config.toml
hidden_size = 448
num_attention_heads = 14
init_std_qkv = 0.0303
init_std_o = 0.00713
schedule = "wsd"
Below are experts of layer 5 (counted from 0) of a mixture-of-experts language model. Rows are named router (the router's row for the expert), down (a neuron's output weights, with its number) and show model dimensions 280-335. Each number is 128 + 32 x the weight over its row's rms, rounded and kept within 0 to 255.
After each expert's rows: a language model's description of what the expert responds to. This comes from a sample of Wikipedia text that the model never trained on.

# expert 1
router [122  83  95 117 146 135 133  23 138 146 159 165 156 131 145 122  94 157 149 128 161 129  93 142 217  77 126 135 125 200  75  59 157 112  77 101 101 135 129 119 120 116 142 105 204 124 126 131 169 130  79 169 124 132 160 164]
down0 [113 132 152 131 152 195  54  97  93 118 156 118 136 130 154 143 193  66  99 130 109 137 159 124 104 144 147  74 138  88 143 172 155 176 109 161 119 150 173  90  99 148 148 146 132 159 129 103 210 118  95 113 137 131 157 106]
down1 [ 94 130 169  69  69  99 136  43 155 136 160 122 120 134 136  87 135 112 173 104 112 104  78 151 123 193 126 127 145 182  85 171 140 109 193 171  88 125 177 148  76 130 199 144  95 124 159 154 141 139 135 112 169 116  86  59]
down2 [152 110 119  90 125 133  61  62 119 135  96 119 157  88 160 143 135 134 125 145 148 152 147 112 147 105 160  74 139 116  96 135 171 175 154 135 110 122  90 114 119 120  78 143 124  88 141 119 117 110 146  68 140 169 122  84]
down3 [ 81 118 128 186 111 103 102 135 127 113 138  74  86 101 121 135 119 138 176 164 150 120 157  98 122 170 131 125 105 128 146 152 161 122 136 134 130  66 137  43 241  90 118 169  69 174  91 143  61 124 107 107 121  96 131 156]
down4 [148 116 158 142 115  93  83 127 155 111 149 113 107 138 150 151 142 113 113  93 119 152 125 141 152 107 146 108 120 145 191 133 100 141 187 157  66 161  85 189 111 171 109 149 125 169  73 160 145  82 134 123 140 102 103 115]
down5 [121 140 112  88 171 131  88  95 102 142  87 149 125  93 152  97  73 174 130 142 142 154 111 177 152  54 105 126  82 167 129 107 122  82  85  93  98 185  42  97 135 164 100  93 177  93 131 121 109 110 100 167 142 181 178  75]
down6 [158 179 155 125 115  94 166 122 110 142 142 133 129 111 136 117  99  72  97 122 129 136 191 145  59 155 126 141  93 139 201 143 127  88 127 116 164 100  89 161 127 127 116 115 149 111 179 115 123 114  91 162 134 174 133 147]
down7 [155 188 175 142 136 144  62 136 213 197 154  71 125 156 130  88 117  94 148 136  79 139 127 102 118 130 136 168 109 137 136 125 122 112 132  84 129 164 180 146 120 134 119 132 136 140  99 108 131  86 132 161 146 162 152  93]
Foreign name word-pieces

# expert 6
router [124  89 146 101 118 141 159  87 130  70 100 123 161 149 172 151 150  87 116 115 210  63 118 178 129 151 185  55 155 142 104  95 137 116 160 104 115 105 203 129  90 169 104 105 135 144 135  99 148 144 131 168 128  60 132 165]
down0 [151  99 137 203 114 153 158 130 129  76  70 105 150 136 150  98 106 132 131 113 136 129 156 140  79 172 181 140 136 121 150 133 117  83 102  75 136 161 117 137 167 117 156 110  68 101 199 118 116  68 102 139 161 144 125 160]
down1 [104 182 134 139  96 124 159 103 167 107 133 101 111 140 113  81 152 184 134 115 170 145  69  21 194 125 147 152  74 126 149  84 125 120 174 113 117  74 161 103 109 128  85  73 120 150 106 155 152 155 176 104 136  92 116 109]
down2 [140 100 142  94  87 122 106  92 165 127 110 140 137 127 156 122 124 123 174 139 122 153  76  93  45  94 101 130  66  85 141 125 114  80 136 170  76 115 177  81 154 188 162 156 101 155 116 134 107  94 122 102 121 181 100 122]
down3 [102 117 160 113  96  87 129  65 135 151 128 141  95 110  95 124 129 151  91  87 118 126 116 175 150  82 136  86 147 102 140 113  59 125 113 138  95  87 142 149 120 136 139 172 103 137  79 106  92 158 113 117 156 157 109 138]
down4 [143 106 154 142 125 132 148 112 132 141 100 119 123 117  86 169 155  73 127 117  31 101 207 130 136 138 174 216 105 111 122 116 152 128 134 152  87 128  92  83 104 140 157 125  30 127 161 124 122 130 123 102 124 154 180 186]
down5 [189 131 103 145 130 110 188 142 158 136 111 135 154 144  68 106 112 110 144 102 114 115 162 140 148 164 124 108 204 112 108 172 151  60 101 149 119 165 146  55 159 181 113  46 134 137 104 160 147 131 117 150 156 125 119 167]
down6 [144  92 143 121  72 157  79 146 137 105 105 164  99 190 187 110 123 164 147 161 127 195 112 122 175 141 108 104 167 191 193 151 107 137 183 114 156  82 136 145 153 168 109 111 138 107 121 113 172  94 164 174 119 143 152 150]
down7 [108 180 102 145 107  67 150  92  92  95 128  67 130  80  74 158 153 124 153 157 149 211 132  60 103 116  91 137 178 159 140  70 101  73 125 151 120 170 168  71  89 193  96 115 132 155 120 131 113  76 150 130 141 142 124 134]
Head nouns of phrases

# expert 0
router [168  86 148 130 151 118 100 150 126 109 123 113  83 166 116 137 129  73 147 147  70  87 134 145 100 165 202 192 116 110 123 129 158  94  88 130 130 126  60 101 128  77 124 100 109 149 126 171 128 153 154 145  97 139  48  65]
down0 [230 162 154 159 117 101 136 132  81  81 134 124 151 116 167 147  42  55 129 154  96 126  87  84 129 142 123 108 122 156 165  87 167 132 137  96 128 191  84  95 125 158 119  96  98 122 148 165 139  92  66  74 125 120  94 130]
down1 [111 163 129 175 113 159  77 122 135 127 152 129 132  82 116 111 140 157  96 144  86 147  81  80 100 121 108 103 138 132  81 128  70  87 131 115 171 164  82 102 127  86 138 120 141 152 140 131 117 121 146 140  95  94 143 116]
down2 [121  93 120 128 137 110 101  92 140 102 105 138 158 165 149 110 104 105 135 185 138 167 146 112  99 151 172  78 117 101 107 137  93 108  90 154 139 136 105 112 127 100 115  77  99 150 137  49  88 136  99 172 134 140 144 177]
down3 [159 109 102 130 100 148 111  70 113 113 118 202 150 158 127  93 139 107  98 122 214 181 175 158 147 217 124  44 155  59  99 112  96  86 143 175 107 144 150 130  99 128 119 162 107 161 128 119 151 116  69  84 148 165 123 112]
down4 [115 109 104 124  81 127 161 134 130  80 168 180 174  88  78  55  80 184 110  92 163 151 140 119 134 102 155 169 128 134  80  94 210 165 127  94  64 147 138 182  83  75  96 119 143 135 136 116 139 127 173 133  85 105 174  85]
down5 [131 138 132 135  93 160 120 100 120 119 126 105  90 113 159  52 155 122 193 154  98 119 166  86 107 142 161 105 155 140  82 130  62 144 130 129 125 170 120  99 103 153  91 113 142 103 166 132 129 124 137 190 168 166 131 177]
down6 [123  76 130 128 115 158  95 201 117 115  93 166  81 120 185 121  73 165 144 141 179 144 143 163  78  87 146  78 140  95 205 119 123 122 117 100 125  86 157 114 131  65  74 120 126 145  96  66 119 166 127 104  95 128  72 118]
down7 [178  78  71 145 118 140 140  98  98 137  81 124 106 130 101  97 110 164 153 171  89 133 113 145  90 110 127 129 129  92  70  91 140 147 205  94 178 123 150 130 154 136 146 100 197  80 113 116 174 162 136 152 122 143 147 103]
Participles and linking prepositions

# expert 3
router [129 171 113 133 138 111 164 137  98 142  90 114 178 136 115 163 165 122 114 101 138 125 133  54 118 113 199 117 133  99 145 195 131 126 130 149 128 105 118  95 149 146  98 122  92 206 125 169 101 137 122 183 188 155 111 117]
down0 [ 98 116 155  93 163 112 149 166 177 136  26  95 151 203 132 112 182  66 111 136 155 126 144  87 165 177 122  97 148 167  90 140 110  71  87 123 142 112 113 143 115 125 106 164 132 110 103 116 124 146 116 147  71 110 141 138]
down1 [113 131 167  82 143 108 135 114 160 163 120 124 120 107 128 120 148 106 129 100 112 172 145 141 146 148 124 123  93 197 110  84  97 129 147 129  86  93 191 102 149 104 140 196  68 137  93 101  64 129 136 118 151 162  90 150]
down2 [133 138 129 136 120  96 113 132 106 199 167 176 124 142 135 107 156 141 168  98 158 107  77 119 110  95 145  81 155  89 154 119 130 137 160 113 124 105 128 114 161 114 183  69 144 135 145 145  99 121  90 133  68 113 120 108]
down3 [147 201 137 101 133 120 149 119 142 155 115 141 147 129 146 113 143  52  52 100 144 130 195 123 113 218 117 133  97 157 106 127 168 118 115 135 104 140  69 132 120  95 137 114 209  54  88  96 152  96 140 131 165 120 147 115]
down4 [124  68 147 152 132 149  98 155 125 131  75 128  69 158 154 118 123 122  61 120 157 153 118 144 151 166 122 125 158  68 170 122 174 130 152 181 121 145 108 100 152 138 132  67 113 134 166 162 139 127  62 108 149 141 133 195]
down5 [105 155 160 164 120 115 132 100 132 107 133 113 129 121  71  71 140 152 114 146  75 179 127 149  40  84  93 132 112 165 172  96 148 127 104 104 165 123  90  94 141 108 158 107 105 136 170 137 112 127 131 130 162 106 133 139]
down6 [ 96  78 105 182 143 146 162 141 195 146  52 144 101 127 115 147 164 129 133 138  75 135 147 104 118 115 166 158 112 147 129  89 114  85 109 131  97 175 120 128 131 190 124  77  97  97 155 144 159 124 150  79  74 152 180  68]
down7 [147  73 144 155 144 147 126 165 105  89 156 136 140  75 138 129 156 137 127 156  96 160 119 146  95 142  89 101 119 152 126 139 151  80 144  86  92 136 116 151 140 123 132 138 124  82 111 108 131  91 132  78 138 115 110 126]
Table cell number starts

# expert 5
router [112 170 126 127 114 149  84 112 144 107  81 186  60 179 113 173 170  94 143 156 149 119 172 103  97 154 102 133 133 119 123  84 113 156 143  76 120 170 122 129 148  94 177 176 155 116 136 148 128 103 121 114 166  80 150 145]
down0 [102 158 171  62 117  87 120 126  70 139 110  65 116  82 169 186  85 146 141 147 128 152 127 139 115  87 133 146 116 102 113 102  83 152 163 148 132  59 154 113 139 138 128 125 118 156  93 130 122 145 116 108  83  90 139 153]
down1 [123 140 142  55  65 135 152  94 101  94 175 169 108 166 147  96  83  80 118 115 139 103 154 148  64 144 161 112 167 122 117  92 134 192 171  60 131 124  71 122 124 123 107  67 110  83 127 143 117 126 124 159 127 159 135 121]
down2 [136 160 132 100 118 162  94 108  79 170 147  94 161 108 114 126 156 132 107 107 140 195  76  73 144 131 142 142 182 113 117 100 135 132 174  56 123 159 132 120 124 132 109 130 160  92 151 151 146  97 172 118 130 173 150  84]
down3 [111 161  83 134 166 106 119 185 113 136 101 156 162 127 130 135 122 135  83 112 143 121  96  87 165  55 138 143 162 176 161 152  90 131 124 146 165 115 111 137 147 121 162 105 169 158 100 102 158 175 146 174 136 157 145 150]
down4 [130 153 123 177 139 139 118 171 140 119  95 144 122 159 118 182 147 145 135 171 113  97  62 113 164 120 144 173 126  80 153 210 147 125  97 105 154  53  88  93 103 119  75 115 176 110 125 129 134 106 134 134 134 143 122 171]
down5 [143 113 195 139 159 113 100  87 107 163 171 128  85 112 137 178 176  99 157 104 134 125 113 115 145 135 114 105 188  57 162 109 194 135 115 112 143 104 152 153 142 102  91 132 156 105 134 183 145 134 123 166 146  93 115 157]
down6 [ 87  99 154 120  98 204  95 142 103  99 112 149  98 123 166 145  73 142 140 180  99 114 112 186 177 189  98 168 149 137 114 118  85 154 164 150 173 133 141  86 152  94 106 142 149 140 183 115 115  98 128 120 124 159 157 128]
down7 [148  52 123 151  68 100 162 126 195 158 166 133 138  53 145  57 131 122 109 117 168  93 134 109 149  81 124 151 161 165 131 161  70 115  76 197 122 138  50 179 166 141 117 194 121 145 131 112 145  65 122 168 200 120 158  75]
Determiners, counts and ordinals

# expert 8
router [147 166 156 104 127 142  92 141 143 147 122 141 167 112 168 116 133 167 129 172 121 189 105 119 138 101 106 123 138 139 112 137  81 146 111 153 130 113  72 112 162  87 132 149 170 153 186 140 100 134 140 151 133 163  80 100]
down0 [167 139 162  90 166 137 198 112 145 119 149 114 133  92 130 121 142 100 181 177 145  89 123 135 162  59 124 111  95 103 131 180  97 130 159 161 112  98  83 121 129 140 141 157 135 101 164 121 130 161  96 134 145 138 146  79]
down1 [121 165 116 174 168 131 127  82 150 119 144 169 132 147 118 155 112 160 103 121  93 140 111 129 127 145 182 131 140 149 104  97 127 175 158 121 135  94  80 130 207 148 121 105 127  90 101 149 117 178 117 152 173 161 122 159]
down2 [ 75 146  90 121  99 201 169 190 133 132 101 164 138 170 143 137 120 139 164 114 103 112 118 115 156 153 126 154 153 143  80 139 109 148 120  93 121 110 141 151 139 139 106  29 169 120 109  68 101 127 168 111 147 109 115 142]
down3 [110 113 142 204 113  89 124 152 129 111 131 171  36 161 103 122 149 155  80 106 133  99  55 148 141  85 131  92 159 168 132  95 124 215 124 137 111 159 112 142 144 126 140  93 148 149 163 143 191 143  79  84 135 157 149 109]
down4 [106  84 145 107  88  92 102  75 129 114 134 143 161 135  67 100  97  81 122 180 116  83 120 157 146 104 150 142 102  51 102 124 133 155 158  80  75 118 175  98  77 120 100 156 148 155 106 106 102 131 148 144  60 162 125 132]
down5 [142  87 130 142 135 140 138 128  98 134 143 125  56 117 105  95 163 148 124 155  81 138  58 149 135 131 124 133 175 151 110  74 116 105 128 113 213 137 105 106 112 104 133 130 104 121 126 102 120 110  89 153 134 167 170 116]
down6 [107 160 105  66 125  91  97 174 140 115 139 106  79 163  81  85 106  80 133 166 147  87 107 181 156 173 163 188 116 124 121  72  85 145 139  95 129 107 102 110 182  86 150 132 139 138 172 143 128 126 146 149 118 150 102  69]
down7 [123 135 106 124 165 133 135 117 112 100 139 128 130 154 118 154 150  75 166 113 148 146  80 146 108 162 135 117 125 122 144 182 120 132 155 118 119 132  94  77 126 111 153 119  85 152 115 117  96 156  63 117  86 119 146 146]
Table delimiters

# expert 7
router [163 124 129 169  82 192 105 149 114  99 157 161  78 139 178 162 208 135 198  98 160 196 143 176 150 161 124 167 132 123 112 135 183 190 157 136 112 133 157 125 130 116 145 135  92 202 107 162 128 138 106  84 135 142 148 129]
down0 [168 155 121 120 107 144 153 106 121 117 167 126 161  59 114 139 152 111 154  85 126  95  78 176 171 149 140 179 141 126 117 108 106 105 143 142 124 204  50 120 145 111  59 126 112 179  92 160 132 138 130 150 126 129  69 150]
down1 [ 98 158  87 168  98 103 163  96 123  92 100 138 136 130 151 137  81 116 103 119 166 122 141 111 173 151 146 150 100 122 103  30 106 158 121  93 140  90 140 125 117 204  97 129 133 113 183 175 159 163  93 120 156 140 133 167]
down2 [174 154 105 127 156 151  98  98 103  66 175 122 202 123 178  75 149 185 143  99 134 127  80 153 154 190 149 164 154 174 172 143 200  70 110 162 123 101 127 119 111 140 131  91 148 126 152 145 128 145  90 139 128 130 134 124]
down3 [110  96  93  74 120 191 151 132  66 129 179 179 106 109 134 159 146 171 147 166 181 159 127 135 137 127 132 118 186 137 125 129 108 183 183 103 126  99 128  41 176 111 108 134 149  89 115 154 104  87  80  77 103 102 144 134]
down4 [164 133 119  86 113 121 142 124 121 109 139  90 122 105 121  90  78  96 149  76 148 116 149 161 118 114 153 109 129 105 160 128 181 147 154 111 112  87 113 140  86 134 117 166 164 118 150 110 166 135 172  65 151  97 154 134]
down5 [194 146 134 166 113 171 104  90 137 152 134 124 149  50 133 124 176 115 111 137 163  91  83  78 124 168 122 119 114 173 178  90 173 118  93 123 176 182 128 157 133 173 130 104  99 101 119 106  98 113 112 125 153 163 170 123]
down6 [131 114  99 153 159 100 107 170 150 130 125 141 112  85 119  83 170 141 114 132  84 114  85 164 143 100 110 170  99  41 134 138 109 133  92 165 116  84 137 154 111 154 118 114 115 138 135 122 123  75  91  85 185 133 134 217]
down7 [101 133  91 153  89  78 143 100 155 103 145 152  91 125  60 155  62 110  84 152 153 120 119  58 124 141 130 150 178 173 113 114 110 170 153 166 122 108 136  64 138 188 119  85  92 138 130 186 164 104 136 158 151 183 102 125]
Year digits and the

# expert 9
router [133 116 135 124 111 103 190 151 139 133 131 107 138 132  72  82 156 142 139 102 112 124  57  88 162  94 109  89 131  83 116 126  72  75 128 178 166  79 103 124 203 137 118 102 114 137  92 165  66 134 112 126  98 129  99 102]
down0 [130 221 135 146 174 110 143 119 124 105 131 103 171 159 142 122 123 126 139  70  96 115  71 150  38 113 115 112 115 109 116 165  39 147   0  90 119 155 126 130  78 136 108 159 129 107 168 134 149 166 138 188 166  85 154 119]
down1 [108 165 122 109 146 137  96  58 190 121 142 100  90  82 148 148 107 122  96 120 120 134 105 143 166 105 106 189 124 122 100 122  89 190 131 138 101  78 146 112 111  97 157 163  99 113 131  74 175 149 140 103 145 130 173 145]
down2 [ 89 110 117 147 144 124 150 163 157 126 118 134 106 136 118 114 130  90 114 125 128 129 154 167 132 201 135 111 140 151 119 141 148  94 120 145 140 111 109 149 150 148 157 119 138 163 161 180 122 118  86 149 106 126  72  74]
down3 [ 92 147 114 113 155 109 114  93 130 132 109  83 141 119 157 130  92 123 119 109 110 163 120 160 172 135 137 146 194 126 186 193 122 173 126 201 146 125 188 101 178 112 152  76 145 105  96 151 152  85  91 145 143  73 138 137]
down4 [ 94 104  98 149 169  93 172  45 140  98 173 179 135 122 122 177  71 128 114 105 133 147 153 171 105 160 204  78 132  51  88 162 181 171 118 140 178  84 169 108 161 122 155  72 107 182 132 121 154 122 123  48 148  93  66  75]
down5 [116 100 134 109 131 113 141 127  53 119 101  86 126 110 115  89 112 126 159 153  99  93 170 124  66 101 105 133 191  69 104 106 131 144 128  92 126  91  62  65 117 130  81 133 173 100 169 156  98 143 152 169 125  92 104  69]
down6 [135 108 134 164 152  59 121 121 120 102 155  47 164 114  42 180 122 127 191 120 104 154 148 153 151 159 162 108 146  97  78 152 121 182 154 125 198 183  82 182 124 179  93 135 111 138 122 143 112 118 102 103  98 121 162 105]
down7 [181 169 151 103 124  94 161 122 147  75 147 187 118  83 136 156 132 129  99  91 195  48  82 131  94 105  99 189 110 153 147 120 122 130 151 140 112 147 174  91 139 111 102 108 138 114 134 217 181 177 143 159 131 161 159 149]
Line ends and headings

# expert 2
router [121 129  95 134 150 138 134 160 118 126 182  71 167 108 138 140 105 130 124 192 120 175 147 131 167  89  62 170 123 156 141 106 201 151 159 101 112 193 129 152 110 141 208 129 178 107 169  82 217  70 149  77 152 139 203 124]
down0 [134 197 124 116 116 120 102 154 134 107 121 124  99 115 136  80 146 108 180 124 120 191 126 139 166 159 127 116 198 129 145 179 127 144 183 189 188 115 128  39 159  69 152 150  88 166 139 142 137 117 140 153 154 161 207 151]
down1 [ 71  77 172  81 136 110  82 108 122 124 143 172 183 147  99 173 143  84 131  85  93 129 117 149 115 119 129  94 111 137  92 125  83 134 104 161 141 105  83  87 139 103 119 169 131 161 100 146 157 127 152 136 192 137   0  89]
down2 [179 122 150 122 150 151  80 151 155 142  82 106 101 100 177 144 123 110 146 113 143 145 192 160 154 127 131 203 112 104 167 164 107 125 128 177 143 147 109 160  84 128 106 126 136 114 108 152 178 155 130 153 147 137 162 112]
down3 [138 169 110  99 144  78  78 162  93 146 137 136 124  58 133 110 130  76 169 106 116 111 133 126 138  97 153 144 121 108 133 136 125 153 175  98  98 110 124 114 107 140 137 172 168 132 104 170 127 102  90 133 205  92 116  62]
down4 [ 88 140 166 103 108 179 110  91 133 164 137 127 140 176 136 140 105 162  89 136 127  96 180 138 127 109 105 105 130  62 118  66 205 150 161  98 158 122 183 105 165 150  84 150  72 194 127 146 100 178 137 100 115 137 109  70]
down5 [212 108  88 194 126 190 119 119 112 126 144 146 154 172  93 112 104 155 163  90 134 104 100 129  87  91 112 140 146 162  74 117 156 168 133 106 157 136 143 123 105 111 136 135 112  71 129 107 147 167 118 181 119  96 130 114]
down6 [201 118 124 102 111 155 139 125  81 115 135 117 100 129 102 122 108 135  78 119 107  75 142  78 127 180 106 121 115  83 141 115 136 141  88 141 144 125 108 166  63 178  70 118  24  88 128 171 201  90  85 167 130  98 180  96]
down7 [158 133 166 148 111 123  90 134 162 114 143 174  72 148 111 122 200 113 143  85  57 154 123 152 137 146 189  46 118 159 104 124 121 106 132 197 154 132 127 115  58 132 127 131 128 167 152 101 139 130 160  92 188 114 157 198]
Codes and capital abbreviations

# expert 10
router [126 139 116 131 118 150 143 173 121 123  91 107 177 125 108 178 114 147 153 123 145 109 157 131  66 169 164 153 111 138 174  86 174 145 118 131 124 142 171 136 107 145  92 165 152  69 125 112 103 131 150 122  94 124 162 107]
down0 [138 112 133  99 144 144 130 117 143  95 121 140 121 119  65 172 166 119  59 158 103 108  82 152 125 128  85 128  87 138  67 123 146 201 123 146 150 146 166 171 122  80  95 104 124  83  92 159 123 160 131 109 101 103  85 137]
down1 [152 140 103 125 162  99 108 130 109  99 138 106  76 122 117 157  91 108 153 168 121 174 153 135 173 128  67 105 156 185  70 153  92 137 156 121 192 189 103 140 152 123  98 179 174 124 142 131 139 129  92  93 144 140  60 129]
down2 [161 175 130 144  68 147  87  86 150  68 167  99  95 137 196  92 143 124 131 152 170 135 133 138 156  93  88 163  92 163 139 133 136 115 188 144 116 110 120 128 147 142 124 125  68  81 102 102 192 146 140 126 112 137 140 144]
down3 [129 173 106 157 229 151 151 112 114 162 160 138 115 119 150 142 118 123  89 146  85  89 115  91 136  82  92  60 131 109 151 173 146 140  99  87 180 122  90 144 102 117 117  85  96 117 117  75 184 113 151  90 130 118  86  82]
down4 [148  69 148 140 101 101 124 127 131 208 170  76  85 108 147 133 170 131 105  46 135  58 105 114  50 131 154  64 130  83 112  81 116 144 177 151 157 174 112 132 133 183 164 148  99 105 115 124 139 139 120 128  99 131  63 148]
down5 [116 104 150 142 120 180 150 149 108  97 125 104 153 131  88 148 130 107 163  93 196 125 139 138 183  88 128 109 118  69 156 176 121 115 111 138 147  90 137  84 152 163 151 111 116 140 154 105 156 120 145 135 107  77 167 140]
down6 [173 148 200 193  95 110 171  86 134 192 156 191  90 177 150 133 124 106 115  94 118 125 169 180 104 168 137 166  77  93 126  77  99 132 134 103  97 136 166 117  59 132  94 126 178 109 108  98  95  81 133 203 176 107 119 143]
down7 [ 84 118 138  91 149 112  96 104 117  68 154 132 125 108 162 132 141 219 179 107 138 194 129  79 107 168 104 147 124  83  45 126 125 157 151 158  75  91 134 122 148  87 140 175 142 147  96 164  80 105 194  61 140 104 104 200]
Dates and months

# expert 4
router [136 135 115  64 158  87 130  70 130 127 126 143 104 107 160 140 130  76 101 124 108 167 112 110  83 112  94 121 148 128 133 181 113 111  65  99 143 133  99 110  97 128 130  75 131  75 152 107 107 141  95  90 158 108 143 104]
down0 [ 60 111 154  94 122 204 141 109 109  48 133 136 158 156 180 105 117 112 180  94 150 134  82  81 108  95 105  82 155 166  97 186 107 169 113 156  93 130  90 139  97 123  89  90 150 145 119 149 188 119 148  83 147 150 134  35]
down1 [105 140  90 113 166 158 165 140  75 117 117  90  92  63 107 121 111 158 131 108  93 137 157 136  99 112  87 115 134 133 131  74 174  89 206 149  91 158 154 114 162 120 183 129 126 165 127  92 141 139 124 131 104 130 174 130]
down2 [158 110 132 159 122 141 149 161 161 142 120 172 102 142 128  95 160 156 153 130 150 146 109  89 108 144  72 176 169 135 128 143 123 165 159 142 129 108 205 168 100 155 148 153 168 101 131 132 147  66 126 127  84 143 109  75]
down3 [130 136 134 119  90 144 115 123 207 150 114  82 128 147  80  94 104 149 170 129  86 141 112  89 143 125 124 185 144 176 146 124 184  84 161  95 117 149 103 103 137 144 104 125  94  97 117  79 175 193 105 168  85 193 139 192]
down4 [140 139 146 129 134 154 131 168 141 136 144 196  92 127 156 162 117 164 146 143 116  66  85 112 120 155 143 196 111 175 125 123 147 129  93 137 150 120 123 152 153 103 165 125 135 147 161 118 129 113  82  90 218 155 219 123]
down5 [142 109 150 136 119 197 112 105 175  78 130 135  87 140 144 122 111 145 109  94 219 142 109  82 142  98  78 116 175 157 113  86 156 177 188 170 150  94 111  49 134 118 178 111 156 124  88 143 123 125 114  88 116  72 148  90]
down6 [ 87 110 109 112 112 136 134 129 144  92  61 136 107 127 162 163 140 107  94 111  96 179  92  88 113 130  87 141 124 108  94 171 144 132 134 152 109  99 140 141  84 175 133 150 103 135 154 124 161 111 136 255 100 181 142 167]
down7 [ 84 172 135 149 157  92 155 121 144 113  83 100 154  90 111  88 141 163 125 128 146 119  91 137 106 147 143 136 119  98 147 154 123 119  63 114 110 164 151  93 122  87 118 145 150 121 212  63 117 146  97  91 188 101 129  57]
Function words in narrative

# expert 11
router [121  83 159 138 114 106  40  71 154 173 124  42 145 118 120  72  72 109  77 145 174 151 114 161 116 137 152 151 153 118 115 197  90 184  97  98 157 187  92 138 128 123 185 119  54 102 104 121 121 128 158 158 164 165 165 140]
down0 [148 106 122 192 147 152  92 133 149 115  76 122 150 152 193 112 161 103 140 165  92 172 100 123 126 140 131 155 155 115 123  80 135 124 128 109 120 166  76  73 145 137  96 158 163 135 103 127 141 143 112 130 131 125 158 162]
down1 [ 81  58 130 180 133 139 151  92 165 131 124 140 141 132 137 171 179 155 107 143 176 115 158 157 100 121 158 150 118 194 154 161  98 152  82  96 150 132 102  54 108 105 129 116 101  75  80 130 147 142 114 151 132 134 128 129]
down2 [188 164 151  99 133 105 122 110 135 142  78 140 162 133 118 107 178 107 134 177 103 110 133  94 143 129  93  79 169  96 140 108 111 130 160 145 105 108  94  88 101 146 121  99  98 151 113 141  51 159 148 130 146  95  55 124]
down3 [114 102 119 153 142 162 152 189 113 137 131 122 169 116 127 114 164 188 127 110 121 114 138  93 152 176 108 135  97 122  75  88 190 146 147 125 124 167 114 182 122 133 161  87 159 117 157 148 104 154 125 123 227 152 130 185]
down4 [ 72  66 148 119 115 141 141 146 153  91 197 105 158 144 162  88 134  96 113  64 114 107 138  99 110  96 130 117  76 168  66 155 147  93 115 155  66 156 104 132 125 110 144 139 150 137 128  96 147 134 108 121 140 107  56 144]
down5 [139 101  77 153 145 164  97 151 119 155 157 139 106 148 100 149 210  70 110 125 103 141 102 122 106 108 200 164 148 130 133 107 112 183 149 105 121 155 167 115  93 115 171 143 100 116 125 133 139 141 133  92 121 189 111 173]
down6 [128 118 136  94  98 159 125 143 144 160 123 151 135 135 129 101 119  73 177 153 125 129 160 130 179  86 109 133 160 122 116 135 112 172 138  66 172 120 152 149 162 123 128 119 112 180 168 210 153 147 125  82 126 183  43 145]
down7 [120 137 145 147 234 123 124  50 194 112 167  96 101 150 103 174 148  84  81 162 107 128 132  89 137  98 174 112 144 132 116 137  99 146 122 123 133 114  98 100 173  91 164  85 100 101 170 129 137  98 135 120 127 134 122 137]
Proper name starts